config = dict(
    n_experts=40,
    router_bias=True,
    norm_eps=1e-05,
    beta1=0.95,
    batch_tokens=[65536, 131072, 196608],
)
Below are experts of layer 6 (counted from 0) of a mixture-of-experts language model. Rows are named router (the router's row for the expert) and show model dimensions 384-511. Each number is 128 + 32 x the weight over its row's rms, rounded and kept within 0 to 255. Numbers have three digits each.
Before each expert's rows: a language model's description of what the expert responds to. This comes from a sample of Wikipedia text that the model never trained on.

# expert 37
It responds to: Plural common nouns and plural suffixes, often after the, other or their, such as buildings, systems, daggers, goats, lighthouses.
router:143061135132199105142148121154143126132109126161163133112093068130066136138123077148174142109086127143089117106121136102120095118162134078085153126142119110120089157166151118155146128095096187120144122172136157098099125179132131171095124091142129123115104110125120179130130135161112115090092153145125124091138088150152107120086144136173133108134107143155161085099150155120101060103101

# expert 28
It responds to: Capital letters and acronym pieces inside abbreviations, call signs and route codes, such as GSB, NBRF, US 41, WTOB.
router:178081113122204081140101115181162173139122126144155128112110088114080118136144116160128157092070145120123089110133105111146136080167142122100126131156095153130101167171167162112144127111029188143152132148113188125132175152123132138103143088130149186097145107100131157128079113157134126093127130169098126091117123144171094122113119176145121130128100157170147097134107116146069089085089

# expert 16
It responds to: Function words like of, by, to, the and his inside running prose, plus verbs after to such as establish, develop.
router:176079145166200113129117092143135142147114152156147104120115098147085115185153140143185154116062160134094125114150109106148115091143129104078125143164124119150119162166145128121144119152048198139121115144105134128126163163128098166079113094142154137084111125122141153118134152131115106093102125132132145100159096132139106096116133160132114151141136169152156095125129136134035110093099

# expert 24
It responds to: Concrete adjectives and nouns like red, water, brick, blood, plus mid-word pieces such as -id, -ine, -yl in scientific words.
router:097089129120078112165155121195173138131140193151131184088132140078124109130149159142147152102086142132183152117108090136145147136177137128135111132101123149161153137219149132119131143166103156107121072122108168126156122132201160124141136099149129117110147132120125106121097141160130061104167123102130059129155145169167098104159124138124115112104133117208097121217138134085130123108119

# expert 21
It responds to: First word pieces of uncommon proper names, such as personal names, surnames and places, for example Ar, San, Gor in Gorbey, Rod in Rodionova.
router:102061111159142113082100102242168074151165203131130124076129109052160140143083113162147126138070131112111140055140085159134143113138148086108114111143141171109157076206090104119143129083110201121136170191098186111087146173174112161074121091125117133140141110113123104139135083151118113099135166161120078134114110155130079128102151098161085096105157167143192089178129111119142152070125

# expert 32
It responds to: Given names starting a person's name, often in tables (Michael, Kevin, Douglas), plus and or the joining list items.
router:151099098146188115148098092171132121147141153158157110099115070105076148180150097145162161089066112108112128105142070124162122096156130088089099150147128118162117121145106145148143125150058184112152126144101145111131182168110134170078143070125197153089102110157128158081103111182128134089116120171141124074129098139152098096118127140147130115140100197174110093140135137136057102096146

# expert 35
It responds to: Mid-word pieces of uncommon proper names, technical terms and transliterations, such as Cheby, Chiantish, Thirupathi, often in species articles.
router:160070157110184138148123116163164143152075153161116125092116129124101148143117144149133142087117140165107118087137096106145088117108144073138148133132127138131122122171120138123169097121070237111168178130129147117119128146164128135102118096131175106084126116120156111119125163133125140085066123163093151117142123187135092071118150144118106118155083117173150085148129126120097097115079

# expert 33
It responds to: Number pieces in years, dates, coordinates, measurements and reference numbers within infoboxes, such as 18|47, 13 st, 16278, 87001408.
router:170112117152133077150123147201167087151127119094141139144119147162138154178131124103129152136119156126127143154112064119135090157130119106066149116127061135110175110230156131076152154123069158138075102188128118165166192151107092174088180107167133176067104153174099142138133104151108143114071108162159089133138060153174120082149153147153149086161134168163078053178121129136082112080083

# expert 8
It responds to: General nouns after the or a and before of or a comma, such as information, people, results, ratings, data, services.
router:140078111123153087110126149244066169095106136143141200122149190147111144104160088142153108087093135170113172134134129094075126123144112119029088084128127099144167128203182063175139139075083159111123128120141167086118104144167125164124130111111151133165120106081154163169169144142111056115114089101143071072169099213141141136125145109200150151090136141167134050086176168094115117072133

# expert 34
It responds to: Periods and commas ending clauses, especially the comma after an intro phrase like In 2021, plus when, while, however, because.
router:161123104157206071135132135120191121112080119168161168132212136142126083146137075145137135154132149129127105146163093121126123108086138130102115140160131087140132144126191083124098113139090149160170113133058190124109152162127131192125091115131145194149103153075105123160090147117140057132166115097151055083115160121147150074138157124112076156109123199094098096156098098125109082092122

# expert 19
It responds to: Compass direction words in location descriptions, such as north, South, West, often after the or before of, plus near and above.
router:161090190161194100157084094147151198144076175128169104082121124108103116206135141139160110140067174102134067129128123115170121125147136143118139129133071097096118134173178101159136108142082160102141104176092135168066153153110115161095093073194150124120101127143094161099151130142140118075111161147131141136167107152186131093101129121137083117118093131185153088135127128113111093109104

# expert 25
It responds to: Subject pronouns he, she, plus surnames and word endings in credit lists, tables and personnel lists, such as Bailey, Smith, viola.
router:169087154140217083149097083158149150156118120182166117083120082112079124186128137135170156122073146109137086079163092122150124088137132113076140140152102127117115141170143125152144125130047209118150126134106157128102149164115113155091109086143163149074123115134155181121120152175127124119088129163112142084151103145171095102120128141134110118148108169188158100117133134136065098083070

# expert 31
It responds to: The preposition on before calendar dates, currency signs like $, £, €, and infobox Website colons.
router:184084139165194093142116091148133157156138119172129105122113098156067127197136115138170143125057179114117118129159111110145123106154143089104148135164085115125108159158156145148145141118067184128129103139119142129137175154123100155070112062142178157055085107130126176113091130136106106081129166175116136099140098152156107087133141152142119121138097176155152086123132113135067068079106

# expert 2
It responds to: Words inside titles of songs, films and albums, often just after a quote mark or The, such as Love, Life, You.
router:135065102161170110071132158158144152121177148207151138091121114131083145131191141152129095131063090077118091103107132091111103137131120114123138128132145141115144134156157119109115113171056174081150139171129206115092146148077139130048152099165156131097115110132117108057135125200124078147122142170121126080128165138099122124097122117168090123165126133154101074111113092090189107115107

# expert 20
It responds to: Closing parentheses, quotes, % and braces after numbers or names, plus month names and the word Location in infobox lists.
router:111095077129143090131136126162107166119086122075110109160117138184119169159101140099143101111093176134159119111157107097119159119113179144169099134092105129169173135132131131149169113104074178174167130128152137150155164164169125113054075112157154132087116147141099188128162163111112067076148148091116078120130130136140112139138153109103114125089072218154164132125124123126117061097116

# expert 11
It responds to: Conjunctions and indefinite articles joining phrases in running prose, such as and, or, a, an, ampersand, and some commas.
router:153152111064168140095134136170156097123140177129198104096141157154129135135163122096120167142086121112118141111140056127093181100101160085085143082100132137107063123133150064160148125127136142151106153073141158107135135133098139163071166140125160153077102107123071121119117096181112174092177145157083077119116162150123126106136160142144181104186101233166087141101173167120112031122134

# expert 0
It responds to: Commas and parentheses closing a name, date or clause before and, which or who, such as "Club," or "(2017),".
router:131123120108116062063131150108128125189122114128141093121134186104145127197114157135196133136083189156125081115108119092179133155156141115075153160134163085087091139080218124127130158205118092102119148159123132108158219178111116183113132126102134134088087067151137157102103136204114102127127143132135108074164098146118099162146124133169151143127136113186139159142087099181079120086079

# expert 12
It responds to: Single digits in counts, scores and table columns, plus number words like two, three and "tens of".
router:181137108145125118153108133161125172129137152120102156100089136128105095153156131110164105123132130103102079107135104120110128108125091079100097122212172100127115100205183141144140095180095126126138135207116098121130173150178102129095129088142106084140137051153120134128070160102171098121129155173102094107106110147110118092095122154147179135111066148108134140129065116101073099125165

# expert 14
It responds to: Dashes starting infobox lines after a line break, plus table pipes, == heading markers, and newlines in structured Wikipedia markup.
router:166131132142132064106151057166180123122116175111180093090109135101127167103196104166124197136105164116163180090137100091128154120075107080088154162105116169096134158170189084097168130077101132065106162162127125186140086210059099163124143117107094119093138193150119102061141086106087132157101084145120152138141127129124101143144134132166131105157102188079126152157101145082099089083044

# expert 9
It responds to: Articles and possessive determiners beginning a noun phrase, mostly the, The after a heading, plus his, its, their, 's.
router:135079129144113147116135148133123116147159134138131090089174182136101089144118129087168108105165111148118158102167102135147100099149105138153168083144141154194135073146177163095122095144157133141147150125089157100145218165186132125117117102126177105096098140107158112100131097139091140152093100184144130085108153114115057081100091094150141099136136096154165128143127129138135176136092

# expert 13
It responds to: Singular nouns for roles, titles, or works right after the or a, such as member, commander, album, son, genus.
router:160024146160129096136129133163121117134169169164139133137153134128132104154130147160120144056072149116141144164091048151173129144119126145090164156160113086074085117229144063086143164092091108172101140113115122145070127145117132144120146126082118173071179109154072115152132135135141130108152222107069086098148166112096133108131074110222170087106148151129142125121080139141119148096097

# expert 22
It responds to: Colons, pipes and dashes separating fields in tables and numbered lists, such as 7: Name, District 134:, and degree/minute marks.
router:122116154128142111140080156094123141154132147150155148126168076059091156141156114090159143151128123133129122117113110111161128154115130108169153117151138180171108092119166102152116124107074156113146142164127144145078164203127111134093152112126145073127146142161119125120119180139145150104094175196148124095116133139126142122112084121101133098145125213148101104161172106148095147107067

# expert 15
It responds to: Table cell separator pipes in election and results tables, and the preposition in, especially sentence-initial In before dates.
router:126120141082163060118131111102144158111122130162171132117133108123178152124131096068133123166113181122141102150158163094163133160158142149182118133140132165127125072143212101153074074120136118151129077120097120098098230175124155172096153117155115076163189085103118086132128126126126176119146148122127101159150091152113100142166177094191141136169142156121180141145155070127146137110168

# expert 7
It responds to: Quantifier and comparison words like all, most, more, several, plus of after nouns, and infobox field labels such as Other.
router:100115088144140130151136165171152131177137136118135171130171153156173048109152165149101154148113176140190171093115075108125177143149133084136087125167141116111093117175215141135133108123101148152159155151090136131105122147160130178142083120170137097151141136106136123179124109207064121127119104106123156169148126165174113049093138154121109113119089117140110081118084123129119152067098

# expert 23
It responds to: Subject pronouns and relative words inside clauses, like he, they, she, who, which, plus modals and infinitival to.
router:120103082194144078158124102206132161158068109149123110103153122119168115116164091154145181059140146149112076118157100106159140153123195168088107167103081167142121184150061129090101166144092226138073131182105148100123161136126098134132164057149089095111187130113127152121142127126096099038076131189104125074126123139116076121083182083141088132118113114196178095171111137112125148104197

# expert 39
It responds to: Final syllable pieces of non-English surnames and place names, especially Slavic, Germanic and Finnish, such as -ke, -ta, -stein.
router:109136071177181084107134123214169092170140126165128093148088075085154070131189167207153112140040163092135140116115116077121116080152158158095179094121105166195161062231102077156120137115137152129142122128124179112143205183084149095134121115138167098063147103110073140112090139127136152141138186114110157133134145112116106121153134138128114117112136150187118108136130177084099094128126

# expert 5
It responds to: Short cells and headers inside wiki tables, often after a pipe, such as Nation, Location, %, closing parentheses, abbreviations like FW, SR.
router:096113113165130089126123081136098176146122110126126158148149084064084130086132116106134115129028165089135123130204132119174172164119149122079099148097121163095078133134118072153153123130047165127124180188126119097118143220136130200125111131135129154073098077060141098137111154118108082140142134116118106100135070114149137106103118180111094087174147206111139108120128159162022038123092

# expert 29
It responds to: Forms of be and auxiliaries after a subject, such as was, is, were, been, as, became, often followed by a or the.
router:131088107120150100117176150123108180116139099149137073128107138122116157154115167192101121114148137155168107129146107126142116091164117174115170109127114131137109108085093097082145205143104163112184066138118165068078126161127095148142133114132148115070104156154128112131119132195080131146107158126069119125108110157101112055111136121152160112197129113117131177129122093100159149089082

# expert 6
It responds to: Opening parentheses after names in lists, table pipes and line breaks, and some clause words like for, in results tables and lists.
router:162082142152212074148114097139169134143138133152172114118106092128087136153147135125163137107063141101108102105157111129125134089150138104072135160145087122110113131164152125144122089095034191115169142153113148117123179171100129139075134053170130123083137081123158160130119140162128122104096140138132122094134107125155107112093136146129114116145104167186156090149127139151082099101089

# expert 1
It responds to: Ordinal words and suffixes plus year-ending digits in sports rankings and date ranges, such as first, second, 11th, 19|76.
router:175077136165191094129102113151154125168083123175215097096121081129064146154144134122145161113078173097134094121120102113197131107103165154094122127070129105101093129149137146190132173155072192127170094149141157126108151146110120146117121100152140176099118115141124169109102128157143117119087139181130124085167113141119076091105171141139143149126147146123119092145127160139072102105073

# expert 3
It responds to: Words inside proper names of places and institutions, especially the final word after New or United, such as York, London, School.
router:119097082158172098079098120255122156095109130114116085162132135122148107151157164154083134121046176123168161096164044166156114093119160158161102099141120110099139089237144131138111106095071108104149188183072134075120138154099114153050134101136151136083075133096139146074141074124117122188147108146124152102106173092151100112154121111162083102133141107163160072139097107120060148115089

# expert 30
It responds to: Byte pieces of Thai, Chinese, Japanese and Korean text, the ″E of coordinates, and words like New in New York, Hong.
router:137064144111182103139123135179130163159078133189165093117123083116070149163146113134129137113074126109154121145132094134151156098131154127060148133170129120130094133175128141101093132143083182143153073133123169127096184166097077156086164092167142159065094116155104156130093144161126077092068174127116126127153116165119125067146100177150135107129132207149135049084098121138100086111100

# expert 36
It responds to: Adjectives and nouns before a head noun, like national team, British, German, public, state, football, school.
router:135117135130207116156112136174118127125089128177134162110149186116114072130135102148102141129092136172127133175085054085187113128104124143067148131126093164119057150175170141146156137200116106119067135142127135141118123150151111159101106101161149145116124112154106143103095084157146080106098087161123092097119147121192092103150102120144114115127162149138152088143072139159127095090090